config.toml
d_model = 192
moe_layers = [0, 1, 2, 3, 4, 5, 6, 7, 8, 9, 10, 11]
vocab_size = 2210
norm = "layernorm"
init_std_up = 0.0265
init_mimetic = 0.5
schedule = "wsd"
steps = 5208
Below are experts of layer 3 (counted from 0) of a mixture-of-experts language model. Rows are named router (the router's row for the expert), up (a neuron's input weights, with its number), down (a neuron's output weights, with its number) and show model dimensions 0-191. Each number is 500 + 50 x the weight over its row's rms, rounded and kept within 0 to 999. Numbers have three digits each.
After each expert's rows: a language model's description of what the expert responds to. This comes from a sample of Wikipedia text that the model never trained on.

# expert 20
router:565464436556428424509587544556442479441477485475463463568552490596587550440586526499493492581541420478520554398501526549458488543526530504494582509468454478659439482523459499573489503560537503548494417487470398395509473521639478533475482503538440494435477519516457373485475448456549575497586501530537468481568485563443472410484525477500472543476493477574486574454574496413518545511450545524519583577578440557513506443453390481488539446469477535577534505468517481517449499498516431510502558535501524499468500451418528441539502535382466492426501448594431516478527529518427521488
up0:421513496455493422367556520467500496559572525460518515474504504539508417538484526535464503454543446553485489491555530479431397407467490508477439538539640545435512529565552524502527498567471515541414485483465515448445450529483447435447535506562432553548492592532477451495511590476533525597569504462501559535567491435425632503513526524473422450537549447517398424481463379493564420418577550535566489519379413470533532469586497526507430549484478527534411497543511549527450452443510539528468564474422405490431500444493493523501478525449553578540542596481503497490509522453497523536
down0:482436500434478449516518580541612449556473446516483587463559486505491464498479459471413514404430505599492505507486459460462480530549503559442475469557446535508501543555513494546555527466509421441574534489486647477427476484462565475523514514501500460524457549484488520548517493498464558504492407518536602472503424472517506409550487483502509506532486476421529606496595565451528475417504523398557352555480370488529668498531435453468522554475494472420445397541600519548495575476440470463513572523454588429521534503516541457480535523527530475523495458490480521531515472443616493557
up1:445455430408548559489495552537516491605476448528541480493510429481445444438554404546502477494511509455519521572527593509529535529413499569381526551455479475481497571538506511397402457535432470562471496488475453522474458541497486507498468513549531516593538473484488564533514482462439525557501463524532553464507458501533514590457645533513531515564532494507462488491570565455461481438517440527397570471354430472589501573508453493603429497526559512521460455477571516514562435436524544512569418519504461404412510476498499486449528547418647434463437494543451569474482489443512459431
down1:478474491517488546535547444469557417459587504499451472482549543575477503543478565516492487576596490445534456455488553450429544567469436536547477514528453436432543590448500351554474576544413425408482518522502513435460463531583523560506494524483462496513560490504529473591503518423468542523423513542480595524481548433480517484627470545456493429532551524460465616508516571462595408537428485506443476549517434395476522473552494456490458548543458418474555456413528423445512522590528409500509452521504472506447479489557506494535508522475467464500488505492566612432501588428488498374
Names, along, sports prose. First names in tables, along/alongside, commas in lists, and sports words like played, football, season, United.

# expert 3
router:490555467489568569520482521506492475457433475503493496458480497482535450534554524373440534460557442511551391455521459435484567574460517475535491476477411400533589491509493509484506535437550464565545567453528505396560427477542515458555504564469479592362529426472445608509589585512518508568542499501459576376466568471601505514490412543498521410536566444499607440429545531517546561468452551507424523470533565488498455542482454491486526511533462417519521439523492603534567510485503547440595410530554474487482453439471527480482452469578466558455524559464421561509445508504497510474
up0:542556583479456545501605493606623531470569480470508508472413561530444517462386523521523420507484587482493423473454470512564437420536477475453506513498608486494474452428503521443486509495481505448430530522490517559478508578452460609492482518479418464586375437499494538529568495556460490508475531555366552460607580525453486527557460463461579469501531458517556479469451575396498493505555499492582549528488487551503560523478527454589470489477436437544447463444457489485526537554430514495522540536476383457398537477503544559473637497448486477537501499513572498482487426591527513522
down0:492560528463528530498553500544525447457426469413511521447440511524459425421484473540462436411471533526451506485532491498605520422450460560446557469417506529432598487556508515568577485572463476468594560444566515459468513488457452542551507481534489539464416497428546617570601432585522477444541488453487543463512582478543497496507453407566554461405495521549477525499491424522492450498514518517488552445455633547569487504486432547497573529442528543560522549469503511497421500548429528480549511585506560535430513510455498569520609433551538529464466450486445392350481481468426529481
up1:455465440446477458560476593435441476524495569466588433499503496461452466514403438498535527527507521486444558497498575502510485505513485556434514503483537505520376526494494515573501506505468470514533588527499505510480424577524368516547538464473570490488473582513450594519477534477504524453527503553580470461415624644508476480546462496519395563490392557500510547516441447534512506582486530534533498457514493528529450500516492530414469515436503560435568542514541483446473446628434469521504562506344500417570541513561546568527661479504549481449535474536558538486437468460537555437
down1:514489549573539518522519493569472510477492485511588583462546443553469469466573483538562509502461539587437523501494439474495462375483476442508517471600514436448511466495472537578534467529537441511428536386437476499558491487412499447505479514522466563541478413437499477526532453542515507563617426537562532537519473493532456520636524493540555530430520571517471481482586437450505503546470478463492559440496579506524437536481447449593454529472544547522500496445485470511437551442411572474418532458395542653446399530498502402527415556526456458497419485383523436448469531509447549540
Institution name endings. Final words and word pieces of proper names of institutions, events and awards, such as Center, Cup, Award, Program, Medal, College.

# expert 27
router:490445548565472557513578443579489407470445423528483497491582532534509448505475490501507580474496480499533531496466543437559485440551498494543483477510401468489448469525529488471543448466494462464484486496488505569563502476545494459401455503496456450546476483533518497511451517457538466476419468483487469606547524547461609581444373542602611548471562503370596473484578407480464506514535517421462506452354588579472541491464528473500590560520503418432542547534471448549564582515467596484435557477556542539451431494348479492451509579460552538552463455514485530476519476544517543522
up0:514566472457511473461533367493485465561455502535366509478483490548420437544512540578474425462481530551520526542584422472489541592469388598548445533488550563474551501558437462416565526494420582454482501444537577536563511487509463441496490516605598548592480493492468472462492502415541490483462543523510441488454544434479517439467426445514459496457447459460521543628565490458408592579539493498508476485505447571472461496491552494484500485551533596503525508615433459500456499515385483440543525445570431476590567480508423450428491489525554475542491463580492508433494563494510523500
down0:468430390518525452490492475457506391563513579507522542486445569505510550509505614411497520620562479531545606516484452516503489478508474444512468501490497550483472472542482529537576466473482556433506496496575423557445541500479545538478493476443494600463495521576474478501439527385509481603482550567499533475528425504457548430459559496370471463450439475517407498574496556526558458458490419550551502408543442560518541531554568532450480484570489540498443542505549507563447378429422475421491438569462481549446572570502568413472512569487492543444486507548418522414500542572498575467
up1:523536586535497471577532475477491400480524581541528511427472573465394451510535526535497529499468506406466481462474483451446403394551527508501492521444419587432521489482462555534475451558445480468482563396576461377463495491482560563497440650555494499525466533463485529499487496567421525552461512543482457488493535413456558404548481505444499532438505465507506499597543393577533517466564527482474467492534560520522474605479472617641473526614441492470442560475416486466483554510506456582607473580521513535537506458541520494585483507406536444518477458469526515509484505511516470466
down1:526447509594545496534469514495400458591501559444474482590414562562452480480552532521492482470465486458539581450536463394565513503406488499478511578562394575475453533516578467506505501490601481578531414489433510529435481485498454491548464477583492484480465512509487494552409421487508502485509467413568484446462430564507532475449593491554515504510529468504569420606551543565479568578451434548524430457637503546435429532490512488475433431497505536422507546440439433554395489516508534526556570535452562528561520513445518554505526454437498515520429505520525581441491495529539360512
Capitalized name beginnings. Early pieces of capitalized place names, person names and institutions after in or of, such as E(duc)ation, H(amil)ton, Gl(adstone), New.

# expert 11
router:476472359477493603487474505412573425467491560461490499501611563493545507551514521492493486539513503431420455546489440472394458493537586567502430560543430420433447471534545487431458490536436497363432442529553549501535438556627405493464516475484461463535585558571524527546496458462449601435511531487555523495475377473460488502451498539425509448544564558508497472481478499430509469515456533456513449475545431473530492584542430534547461508554492470493495554541526564452548502530535517449465528583396547500500567483567413559534537526424588510579472507571543437476522535545531531505
up3:497595516462547407513473493568434497564571438551555454582397424501485465567474523501504482459521550549461468520493454516521568459468479445518498453457598577484499526488432532508530468502580518495533563454486466421505484511350555495512383491505471538500434441446493557399480494554572427536489571561520515513541596490638470499607475441539507545491494522524511560495474426480529557446570509557452552457428631495475616494468470460489436531496515501488516565521489506442422457435440593546489501556521442473532428526529519470445547520534508472403475540464431491403544480401470441499
down3:560498508454592458534493396489543550479612486471492494500569438508525538526505561559437508393458474416465513476448442489470585472550553548520592469478477424524497484420466489442599529430555506365532444484501491583531506423448565483440458494475512546441539516458571460554422411528465507445482534471447460560582521616503544531547553496514488425504467474625624469507531518495431553562593456485460456478538592432488475574493472530501497525562452444470485475496549491542446487501496576443567522588423457513589467546552566464471485524497515521574515547498527399498539429497472546550
up4:569496498518491480504527425461542523487440459511480567558512546537478465502486478554473460498440497556546490497537521432580518529465524549469595534542472475535452525425419501395518536552558612563472517456521506479481552429492474537437530476555513503569484507568538578502429534406488568441530489446502539432482579477526670535486464464426503528524470441395551489553448522482460546535494513525529502461451541498528500483499575534529325468527412523499497529504481562389585450387565516421449421531513525490473396481577469502535542506563481618476550507534442532477455390548547518598
down4:456400459371457467513502457434556489446567428537529493515562622462562466546428534449490505536580585451408489511481585477542426509495504484472477481559477468501477486431587488501488627510494600541418551564480517467495534512491494486503552516480475522522541497482494456516575537505504559573424502512525547518391391524471482460475415501461506479388532534482475607539462548545535565478465418470452477547618549551514462450514512468384536473457499495589525618538576455535430520415493527507503473512565544511548508474506512432473543454456405491511603504430555487497571412521479549487
Mid-word stem pieces. Inner or ending pieces of common English words in running prose, like un-res-olved, re-ject-ed, t-imes, -ides, -ments.

# expert 59
router:440412432449529554543524478452469455497542474513575482453484536540500461462440439478511544468434572454472352490513547515568485573495538428507509467494533579498493512670451480394504450470431506563554544559552512585511544478513471501549552495644478528533499521532477490524496409483504516585515544557577452564469492496479484457433549581498446469474470487491466543542515473530488529489423605531532528499528510534469525497537506492487518469521463602404480506532562416447413558494444468550453592514516346425425518543469442466431491599514421532489453522499602526534585536550460545532
up0:505517659527405404471502481562506500545535553503468511537484498504476521478519566605483493511507502520453534498418487525473488484557540561498512505469546516418538583429502468508457595527480564498498514513515431469525520489456552507491462588601541514493497449535567466400468473546502486447501555506407560450554423470496591497502526530517565674456503516553544493488463474496516385501502552540541608558454438507621489620406531482530451477466562471504590496495494464402469498503516487384441496478427522600472484505487453471515406520464549474449492534484511419448453420395546565509
down0:398614462499447550577443441488454515443555495528485608496503434521553538467482577641601488453486504521433452457443594467469570527510511425513463494532473448428541575549523432495492523465441432460509441495509437555470526516521399548579484418497388567543495538495534446442548543562492571559509533531515499462612518407458574451362540519448533494498455444519454460549539501524564472420514523554508580525596523585449532406452485497454518463480483547444476523484456370487490469513467505522408521477481505523452532542525531519507513523467554556525532468533530495414535444506488513588
up1:570534550488447406395501568580588447467487489463470626542528489414510450548536547529490586583541421525463483505435463474514486396570478533497434526493490487510529487534477581515448434496522533432462469438565526428454515463451614406458486531508488420473473418493568561460537539392517446485501516561445559543579485432539568570539468410502563462558539437561456532447525498413559380534553522523449521481445494468548538550461492571531494544521398427513469557487509543524574493464499528531457470520452513560468499478500465509532430538442595448467449431460502450463496612542556493519
down1:540420510506505400539543402551483443461486528554556540451436529522511448500486586579534564526516508488565595477502459565535520518436509457541554544463453558468478413605499540536549530401486469560513540483487483428495600432481588546425466499533485579452544487497595542563472482461550522547554447550476507494471512503526536511541500534454557420417489517477524515547533492463514395471577523499454474554425491416472525439435486455499516478442424533454460412416564390534500524492528465509458580495489448425455445496436507559526526533514566473531517463597549574297423501555493519487
Punctuation marks. Commas, periods, colons and semicolons ending clauses, list items or citations, such as "Fleet size:", "Australia," and "(1999)."

# expert 16
router:442475455513556507578526454416420474523552464488571582554534495587538460646489494466454513558555512541493504419403608558475470557495505526487602453361476551505460548476568495489520566452492579532488531480492495464528515418510527419585502425556509546543459586483470439510472450547402538500593503458462450520463452468478491499483527532453456514539576431541471510513487499554585497469504595437465504545570581401411517565535471519492523461488525509472481511499506570399465500428430463468476482439456400541497486536528407482537493578537482439502521557468559480449484393380480467512
up5:443527486402540513474445481442516403475468532511526558495502436495535503439406463474554466532467529460535589489524473532495529453571444505437538460459381577537492489475420513485491486450525542507477533511479561573479452552522479530515496524499521501535344487493459486566454499524432487483387558553559459513493546418517561589522453453445494545579502496526574494592451579501497447364549486451554550561529525393497562458534514579589535491503508619530507578438459456547523595499517505507509621552501537523427498577498454568424538428486517473488593586435483467435472515422506428468
down5:510461517507454486479578564452491515580563402530500438546515453501528455579536538472467531465511446417425520502554496516547485536418524464490537500573571493530631549503487447410435494489460605534516458434522556528519505441543534501437510448472460509511544484496469460501607558490352509412493463471438439485462491564538473503471521546526463484493507330588527444449481390485473517532462428579486433638560453395415488488478496500512549486473542492496539515486547522415572478584514529503604526500541505510503535424495561588582446565491504502442448520460483462502451471496553606465
up6:460495509482528476501545528576500537619519443552389528447495471547521462485513456517534583508497506496504498525536496530480408466485404542406422438530568529542501489471491499557573516582482506501480509499484552470421502516579470453414514438515422522533464504583576507469505499480458569491461487475507513406433460496430528461529403515529604418450653478497486592491470488512564492486496449540498442496465439520491541523529421460492543550473475517510472447506432515542635359531417573550499628504424626521488503501431442548506488482547465486526612432447480406450525567438495541514
down6:509522436416462536541575564576509572543536546499508498486534423589537349444493495526495550554519536576426483476555513558530502506448492419410507549515487452531529546463533430483439516500527526555478469617452565558478475475561545551474490576513494432538479518546471443505478550476488554540433454458488589600373577498418544419418553518576556549515539427616537471506542482427497487509506517482513495436507487473487416486596458443504488440496504527468551363447452537598533518484433440511552467433580583466490611463468447537464500495474418504506467486483493444467450501539574516495
Table numbers and units. Pipes, periods, percent signs and units in number-heavy tables and statistics, such as km, million and coordinate marks, plus pieces like vict-ory.

# expert 33
router:560499612504456374476480494546572584452520363415497523448503540517466407509468504389449409419504471517533483488568465466508552452550455574480483504492489541495586461493378605547506467490520513463453551553570560549407568583500557549520557566474516464537488507512561476489540491546543481443463470463478558485473565412580503514502445476533453529503446439427442491456478410553561485462473463553443541459470515517458438420432503526535551534568537527412507567596608559543493577521529458520520502526476544508452538554501542476430508527562461548438428394514438500537488489469471563543
up0:533516478451509552508492547437465400496555517490448504524423496429452368536541484447451558395536518475509434495595474462459499518615484450424476516603510452490540513522492531477530482467519438538516509530534584473471504552521462507423472465517526519512514556570452534489527556518570522460493364529539493441466472501551465435469493502423511446545516501463591551391563402528486532508485459557530530401570557629501523431454427615559467469606466457456464496602437522518488465496373563474501516629526518609477526471506438453386536514467481538512529508448475489510546517527484549519
down0:544476435423486504491514534563555505469513499466547536483532529569565512467552491609532515476470566554467589546529444472505449537438558459486533479537547485546436461542404457534480445497559616492478511439531539490567485471500637471499449480468516587501459442467514547372597537498478471511538434516519512534476513492490461583583492491421367608463555440581508429499502497503444484643427472401458419559552417548478498423512459442491472503441532521616453556463510466570466564448475511447385525518524538482481485567513503462618441422481524473452450529542468537486480507487478508464
up1:447485511516474516451524504438569439449492434484482481533498583522521489540436529617482450460459500487471513560560497503410478430589553495498536426484468454460518489512548514459458515534411476547412483509559541497570470520535425480437536498512484482498571476582545409562585430479443569428428541501544580472517417443435507483491447511397467487443526490551500429555475499476572398538526517448564573476509550498593495540483468513519475487498492548642445521524536421514555597491512520513494502529506513530497547353615408455484531626407588497546536598461465489454565580520477491463
down1:491571510487466497516508433500603474529507523514496630516434495518470447549546464437516477570445435581492480529506511475444457450461500506480508519490466427459445510589544438562440528501527447418462566558557544506501474497544526400516571519556587507500443541467500537532446455398502464609543518571511552569481511484495460468370462524469437531475484554497553452514504523548420446532498450464464542362499569547570521519461529461421450525495595499534427552457472477478515498573408488494512475547539481464661508541365489549490550490540532543525539517537527483321564510412509496504
Superlatives and modifiers. Words after the or a possessive that begin noun phrases, such as most, -est superlatives, first, new, National, plus hyphens and opening quotes.

# expert 25
router:505554566400461529529473434520616493485663468437457545529508422506467558484499493608418450515547471499558457502498538551559485513504474524440547507595493511495510493443558548563515534562423588518538515532440526490394507528468506531529376507514428394474446524421516452509555424523475420432480478491471499540547460491501506501467527435479565532533556508489528577452451555370464487464543479625559539448502498489504515459488582469519393489443502495525519487518556461450509399529499399509475541556477498595464459495544499533513532542549459461515463680494494536502597472487458458454
up0:495506415433554489482527490481442582524498583458413468561492433498512524515453601511494516517547477455396437493456491562523519513508437506407528431472532577461515505565498452543472449504549511379559532568487529492473504557581558483410452478418528599481450481538479501465532512491537597464518482511553519495498494548528434346614472406549495554492499451540458536518502496454556495456467446585481461455543448593610521461477484521536500496457439450510508480563370455596478519496439503552474535430544388458537541509551572609423592502498491521489544500534498441512568517431581513445
down0:497594510508519434516428500496484507402480519509462460425507573407494566478511495479431582499569401512555422499538473499464566504537582564482556474477477475576500477438454538471485578530545505504477547490611487533460519430464432532460424519454546613464551480425529471509558516560553557512644478475461475512473528452492552445490555501523496500499450316492567500468510533498518448415465478571495567496461574467519461564543560533461526461477546475556452476591495558448464355425406487542526496448598488521422468492507467445558470508559471508479490469572519599443409537453451509490
up1:542466508570447504465573514446437482529443507459492413519574512457454439522494535551495521458574590519543524511554489564550426527438488535551461506422552387473474590383493634502424494474443525441451531494469410494547528546510506462517516552507576565533509460514614529447493518478459471468523559570479653592521475477561448514514466471503477514440526519474447573534452463514493471616442520481498611524516540481520574613480503504510445471476470558507511449415448486467518531504587459538418526495500505371486427433604462484468612525576500466498434526546515500449517461432468443527
down1:505514435567530545497421493520392558509488423507483510446495428506490517487488482552419560431470458529568504519519500447491544447526434451549533582494389434612484430478592451449574546477487508612469522496449418443487458486516465470491457477434510519513491435526502509482463506426443530618536519549533501355499514512560604471449470590494535496503402439498478503507534486462576528517499476440493522579517519590499543454574549440605516543542472394572558485540496482529585504475568364449515582494461542494503465511545514553563493410462578529466595475448458546454470479437550540545
List-item openers. First tokens after a dash or line break in lists and infoboxes, such as Record:, Network, was in biography openings, ord-ered.

# expert 49
router:510473350535509598469492477411584479459434558428480489500597555520575484518534452468463523554483492458428434616475465480418441504471570535528455566484442440464467504517538499433445508511446484386455445523574528512562445526613389479478480521494475486491627557548551514546535429483416613441516523485578529465434373505468465490440506556434462443570562528481506434458479516458503471552465536456491486490543504454468479569547440527551451490565556472477506497565539558471587531498528532496433490549394527498513561460578431548546516529426595507546463513537514451496505544542515541527
up2:470580565472464434436521518534489499605556451502536490557438441542483447546487538464519614428560524535527535507496494522519603442508492463498484459462597581524544553503453592500555487548504572520493513499520483357454558490462592469536449482534490510456451513427516512369468495538540477553483522530481510504544522533585475485569381464507515541460453511521558612501432431502559563437528423556491517520463565536509592468470499424516435588453450496466515466507413467467444518416426626555489503516521460545469463520471582525443533518571475480401493540441452531364525485433507423543
down2:553488491473551495577525406494587486516550561555556501510561427511512500418516534543469570452431590521510507523485457541481553419575574474489494506507511524483496559501482497536481459575545512516455463522520436528469533440501563546468490504442620614340526494440553493515414442603380478409524563564559499529551487559520514517533612452455503481461477492425488520462492571448396512480534444519493480477494618417485533572543468493465435550557513467499428488504541467412344495471467596605512499495454564483458483513550475505454501501497520475481619537488442500435461449479511452496
up3:550585577490515408470427461509457479517584541501458505500431473558498443530530503483535569425561441492472507426584447456546472472501480451496490452465574493561486557505472496423575442436562557573527514527511499395441529478484524448460537453641556522463480447396459499457604540530576490490455523556437507531560513503550438487590430490584574500425530602446519516498448493504564565422526435498447478438478535520546543440519530497501411516489412615556497554560517440499417529493428592503478488450583525574541485528505527509441445485550484500462557497483480544421588542426488411442
down3:467565469476525495515554496467499468485500472525591550555546553488481519614494535492607511523496488506481393428432474496476558535492496517493465525502456486608478466500463459413581517505514447430543412436520539513558424451472515511469551391563470501464520447490473522522504547516570519529587495569516521486422506547440477558435583414581445468480496487526531455561521519672447488460499514448487459579490438506449483413501540543503570478436494594480441430511484538438556453603468495530458526587571536375442486469573442412481466498556455541602594430546457431451496509442526504441
Word-final suffixes. Suffixes completing nouns and adjectives, such as -ation, -ist, -ement, -ility, as in violinist, skeptical, participated.

# expert 15
router:472425525557424431463487509564528539479568439487393483438511451467477505482550614496516581510528512479408522497468525538513502448640444542431465504523620525523495502540552495522582399505552621428551501499476529542398591531444431524486424531462548377442494449503562435439511525415586469457426482540440516604570483503517546441540483530531517493405454523425511513480456491423524503561501467543505484533406548507528496554485561544526518472390505449507480577509514484486500575568535459524459564511533536485486463533418587496501413537506463536479567426542498509494492495563479535396
up0:477502461535558508636473543563597507553503597504513528530401510446572457455559404476449446466535502523525541503506526524489496530558459544465482511509577539516547495473541502513452543519495536568540513531466424542525467513491560422459546572564484449468589454449545503411504383450563481468550569510550488447614413537526541538497494447566457548513517501550442456566472461497538499441518445441565460493400527444510494560442385430346510440466534554505493447496499380410439572521547534520494525622470494547537516470454419528466524582508529466543503496536447501457590497420461539468
down0:535505462520483398379564603405489492369556519484524486480512464528470474540543495531479500547550529405504489445483440540556527416517478477516490559619466460561530426481474563479534511529495424447460531477562472507393517445544428460516503449439518454497484472533551468548549548508563464524553445512504543518497502514500523490512494403522489486523511445467490442495540541488501514554525423510549547576468513445458499515494547539454464627465511512468526544524414529573526571482567528488499493537508473539407393592572452400536580494550529474453553546562495457567415448589288466478
up1:530482527466562417485512423546534498548502523423530453543470534450482482517496476484472475507447486488528481523531543456542483581446495503471473510514552515518547490410492540500491661521481552486532497455487450529551514492471446454538381463547509530456494661490622471489442473486535482491470523473521546558436536655538531577561505430482560391526604549608398388536432546447497460437535427460535495499439434516561482510484437436531446594481555512498491528516536473466440518508583494476502452498386484560466582457531439497470463596485485551517490564455516489456497574437491542627
down1:551505563499534510506582574493458483419584521428503546521531459512544434519464430595555493458417517511474412493441517540552553480572532510478456581609431513456483397392506499413540503546443508475494534355513501506420484543537459452506461545449485454516513514523477512431581496527536592455429476480540552480489506467438499458500462504603453559505496542474490494570570468452551519567489501507499388538575436550450454492456509534543430520499493450509476585590417472527431613460624408515487456526535601523500479596505423451552501434448526445550564528489506467488424431494460491519
Headings, tables, the. Wiki heading markers (==, ===), table cells and numbers, the word the, and section labels such as Personal information.

# expert 28
router:466562503556442566524475445493583497451429454425500525421505537549425471505445512482458506406563472525477483518508523481435532540467491465499533568422496473439403502486475581459499592479466459498457466504520455509590494552512424487543565597475566472562597514586506522542479536502406534507492473494493565413561483467464484515482524531507497349589517477514570550471436395558537471463582463449515428449498506553444463501457517513556579574566452456534404556548572595518569445407569490442590573470416481554522528529533439494482495526467598474461437496455515504496508433467592510585
up0:476432539555440519511444499428517443480541476471476455527493523460497478602532517504475475408431386411571437508571583523507502492502553535564490514471490449502538493620440446538541424509541469532487495515526485443517513385478503597441437485551469466606510429530477609514600498502580559519496421469494538468557493507534552445591475476431445467465533527371518452461515512496510527496516555550467487544488559536502498492491470559547484538553347374498520567541547536477519567504443458538526505512460454483469490479515459349504385517498475552475507523596488448490523488646553544515
down0:487529518489490454560472492450504540510562494504577660500500410452469480547425527492461485505513510541556508475424386375495409551530524469434457512567494635545433535547471506560475524552522409588420468563495521503428497519512500457532509552449550509469479457482568511370583483502459546506469454495515523470531509499516346406528466520520441478536468478514516496488462598491583504527505346497584486572522476500429468477469591438502538401433636512590510378537500532518452546484514533538501472462548526484483473573488544500520519495529439482512517558472521498539527458502513550434
up1:439490477476504563478460440446502515481513552504476402524512529437474592387445464622513504468564587524501434599541490651488539567454492503607386542488428472438542529429451443502445478514397519507559471470469476511531515574527534443521523481581456535449431416517533491504464502593429465413520563582540498473538467485522523558508536445457466590538412568559413501511461513570465479447503489522587500563433487597528475523477441490523491520463525503490517452506489515542398429503410573491528419441519511528584499415533545531423504481518512555487495528530459388499468484474590502511
down1:510542488594500470487573526524547498472456492461490566503522495422522511607525517395409532469580442439495434459519572447458604586557456470463464379490482525508563658516532460488513492444548452444525502622504507537512488493593424456530487421531524483454498476426448468491458541435482516427548517542486430464485421508507615501447479611495468426497512449482556518455423413456513482518505615481462467440518540459500577537485470455480438432534577534506545575539557462479500512465488519501544481485382527578454488458513501509547463582524653493496569491487520538438468566514442499491
Mid-word stem pieces. Short stem pieces early in common English words, such as poss-ible, Isra-el-i and n-omin-ation, often right after the or a prefix.

# expert 43
router:509490455448584578571468435383582402497463510577487505480452447489516440465534401468423465525564500475507468495617560466456518616478563519494494521552469484568608542518487525527493459535499501576498583536548545461481462517520527456506388477486451499487464470352467462565493513506454502547516489542560547511433474499444461505468547506454453598553551527512473462447510521510455532466450510532542542411598520493427426496517575419457487367421455449520547490427512519485582522520547524542598419517462504479534525473523467615505502541570466512474523626471418502523574509512478417458
up4:514515553531454506503536511423470536448584577562525493486520479472469494505483419508466484517552496531504518552551549557485394476494403592533472522481499523479372489507434573547508459541474493442433520484449556464450468597456474359480480519527506535436486499475452567416549512480456500530529514477478504582499488381529429486586484489399468494481523533495422477549595487478571486599499464539449494501567508455504508525519565576479462484604411420593562554588567566441519453439470449482485501561549504613477503473564544535567540413554500423428469543479518461465474449519650434495
down4:499443520501535533466523512494524469434476520466540445466507497484414459527489490465548519437483452531657552477485456538560511548471473451512518463462439436517569432495428631507470553501473471453514611412537431455480431574534436477613426495439426489600480545473419470531468502581437527648551575485489502533530552536513464493454441481451472482511410522553517470506518404476423498504532497597517558428527523614407523469450447505497497416482493469511563440474425564504520464494564514555530465545572447507555477507467480473579488437535469560465474587613525576508452542463439534559
up5:465557491494490457485460551494608350493539466502478534572553491467523491502486573595529580511526469538466450459468520532493465472468519554465515511476442469493430544483543544503493397534504528507433469552524510479494407461496575519447392628592552456513441520507630458471570383445553529387569469470438473557474479443544557433511464475493564427480538489485541513410500540404571478483532598553502524471505455450508552519506542508513438505409469350505475609504512483421576503466554497532500494509501489565518486464562498457476506526512626471543477572533544468443564456520499569430
down5:441554481510516470457473495457569501468510501485571527482534560488499428489514489558538478527474483463513467491497496558520556474434612572478432495546442430452470532455554590413538488540533413461539441537489604544508621520458457593469573535497554491403445522514494503517528504481492591474491492546505430544521459553502610450445463581516496542389403498487448502461464609494446459486531497512467569413610471489450536459493585461436530504542542531465483520316452423525557502536490509532486517542547472428489524465595450487534475450514599493584470521500578481489409358495489518456
Infobox colons and coordinates. Colons after infobox field names, final digits of dates, semicolons and coordinate marks like ′ ″ °W, and ography in Cinematography.

# expert 53
router:565397554515389507512477492572513500480456526600395539577471435479452545526545587517494524556524449502570490536509559527454489399546572542443486593549629535502550505495586493556513490517433503480505510430529434444484524365527453475506505545492517485412514579472508509414458513501505492526481487555450413582481460497453533439565423508460594544401403493473542522505475550478406453580498509448596496497548466478454530575511584460516523577482499451455552443517543485475364531565448492500501483502447537517481499499511474551433508523494563527520490442481552625408426474532452554535
up0:494498485472583465492482504421482432472481560534565481502503620480448509608463460468586533455485583511461548492484439442419552422445531506522555444505538465537461541485494620463372586495561534440506518412560553501469538600508551385550460406480487533556583543535541495472561550522498516485475538523520517481546515560544537635509484503483500437544486565503571490504437405601427516558447444523429541535462469486399513523478464546486417393534552507493451414519450606435531498509494500414533530502456514483453464465503446515408464575484579565474535520563536477497477422527481509509
down0:494454579537484453513542516469593466519491504504480549504481509521502436445508446410527536562594445593489536539537500492493447416527524467460581509518488528513594457567509514502502397491554522575478503457492491446532547451554488409532578491444524424558494477444489447520553557428590468541484470629496537525507530594452564500605619474498553463575550439533555435505512460466570466548444433471475460408642530541554440498468466508484582425523469524555433548415420426487469479432518521427499496515488468516488566373475474580485486501475433565489564562434441520482493506412443482481
up1:449430497545554505453520469488558500502444426526518497555424481545502445535550511489493476495657440495477477497614490541534465419488488489520477480441543498510466543484486561513603361456450511514502472509504495496503506491544542564487556499503581532500540611571498449444528483535530552391440544544533463438477465576524462454481393453508586544530482455528441504446435463390510470571493508511465535497593466533515492476479431517541558527446524548512601599493502488467462395497554547577489582479524472469610484652495407471496558537431573456425562445411570550437481522457520461502
down1:522496472395474442487394511513548511417433572561485564446424554414427514490537575545502448483535489428497454434483492595498525501470499444455567443532549479542403398466456499560507363561508451504510463527534597507474490530558554505495410517570551495483491447528485536516576503502585540566478564551444506504509470502498445478415474436549543510576425505541438589526519642512476570462516604509509446481512526583466496595413548568524472554438449466513520459493513440526554432526500445521472533535460474458527536484523427446617441490548535558445406450502455506493488598487530507468
Word pieces in tables. Word pieces inside names and labels in table rows and lists, like Qu-ery, Belg-ium, Union-ist, Ven-ice.

# expert 13
router:455473581539473370540548507562558582492479430418557586446419522484478451487467494468555473451456471549514473540506488551490514456509526507462494543454577478528497433465479551490562468455501489535490539501566552502488528479543527594386556624510576568602502478515558481463496505497559418454433473516456550386471432464455578479524437478415591454530408588491505463542497484607586431522591434453534425412463477489536530517444515473521547567446484567503465504585576474515614520454520456491436513495494454509431477521530446445507516520464573516583455462483541432518430507459440500593
up0:501397512516591550497562538566458440480553492582524534482427475562534379569456517462547503433528474575510399485515470428541504440485528511491514521409553589545520509433473495522511396463460512502519536513444595447487451482519554538397528522477479533382473542391566381470594569448548519461475467513505465473491565520498538534528448510542548546494519489564495489479428528489539510502544519531474530467567542626527473599478417450455512528527444525499380432533407470517482495519560489494431438582480494492555412469558508565588577544470472588524441478498546534477526422542539421452
down0:494522452520509555466502522543406483478477521545576443541480452536513513490512465407568548580545508478445554392529546426477510542539583489529585499498505464424441438453411569484471446455526410457475515543484504548508399543524450499506528558498454484478486543569529495530487542409489521511468470534522553492460570573517564448451522336511468588529443480489497638606476483521471440463442623540563449507552556543585478476498478493503520552529436527587603547499555473463464456548602369523431436449423544491519459439493484513508464428516525494508494449489437495512604467519408481505
up1:472479499475462589570477545505482462491522517573428484467486434591472524494511434566456474518422468486505500485539491531514400505523557526419558479601456535479415476507574676533394491570609570510493477481538472509518489537576467578353508527483467400487494511555503436479403561470556520522492485499415470536484471502516538477569478575496595406469517573460543569458498536484447478535489546473528505465459474504630528496500504607461422517423483465510516456446575541500541525489504423522401471552556470468509488487602495482479441385497401478553516495523502536493552459464405474478
down1:483479492487495572508490460452542466468563519477426492451518473407579555500498497460455602476478490485592510452508463489438630489480549532597519488471366497619536537578445413498480549482441526576416417593451600509506509514556517523466570459527578540509540635517498469366508522481477507426458489495521536408468503535579549469454491534425485587448540441455553506401497460528588408534455500537445472448548423452519497565543526496487456450488498527417516547482570507491607486480505462541440467567520483509436491412527495497475512482413521494493537552454522461393523543547473534490
Early word pieces. Second fragments of words just after the first letter or syllable, often after the or a, such as a-ctor, h-und-redth, B-ab-ylonian.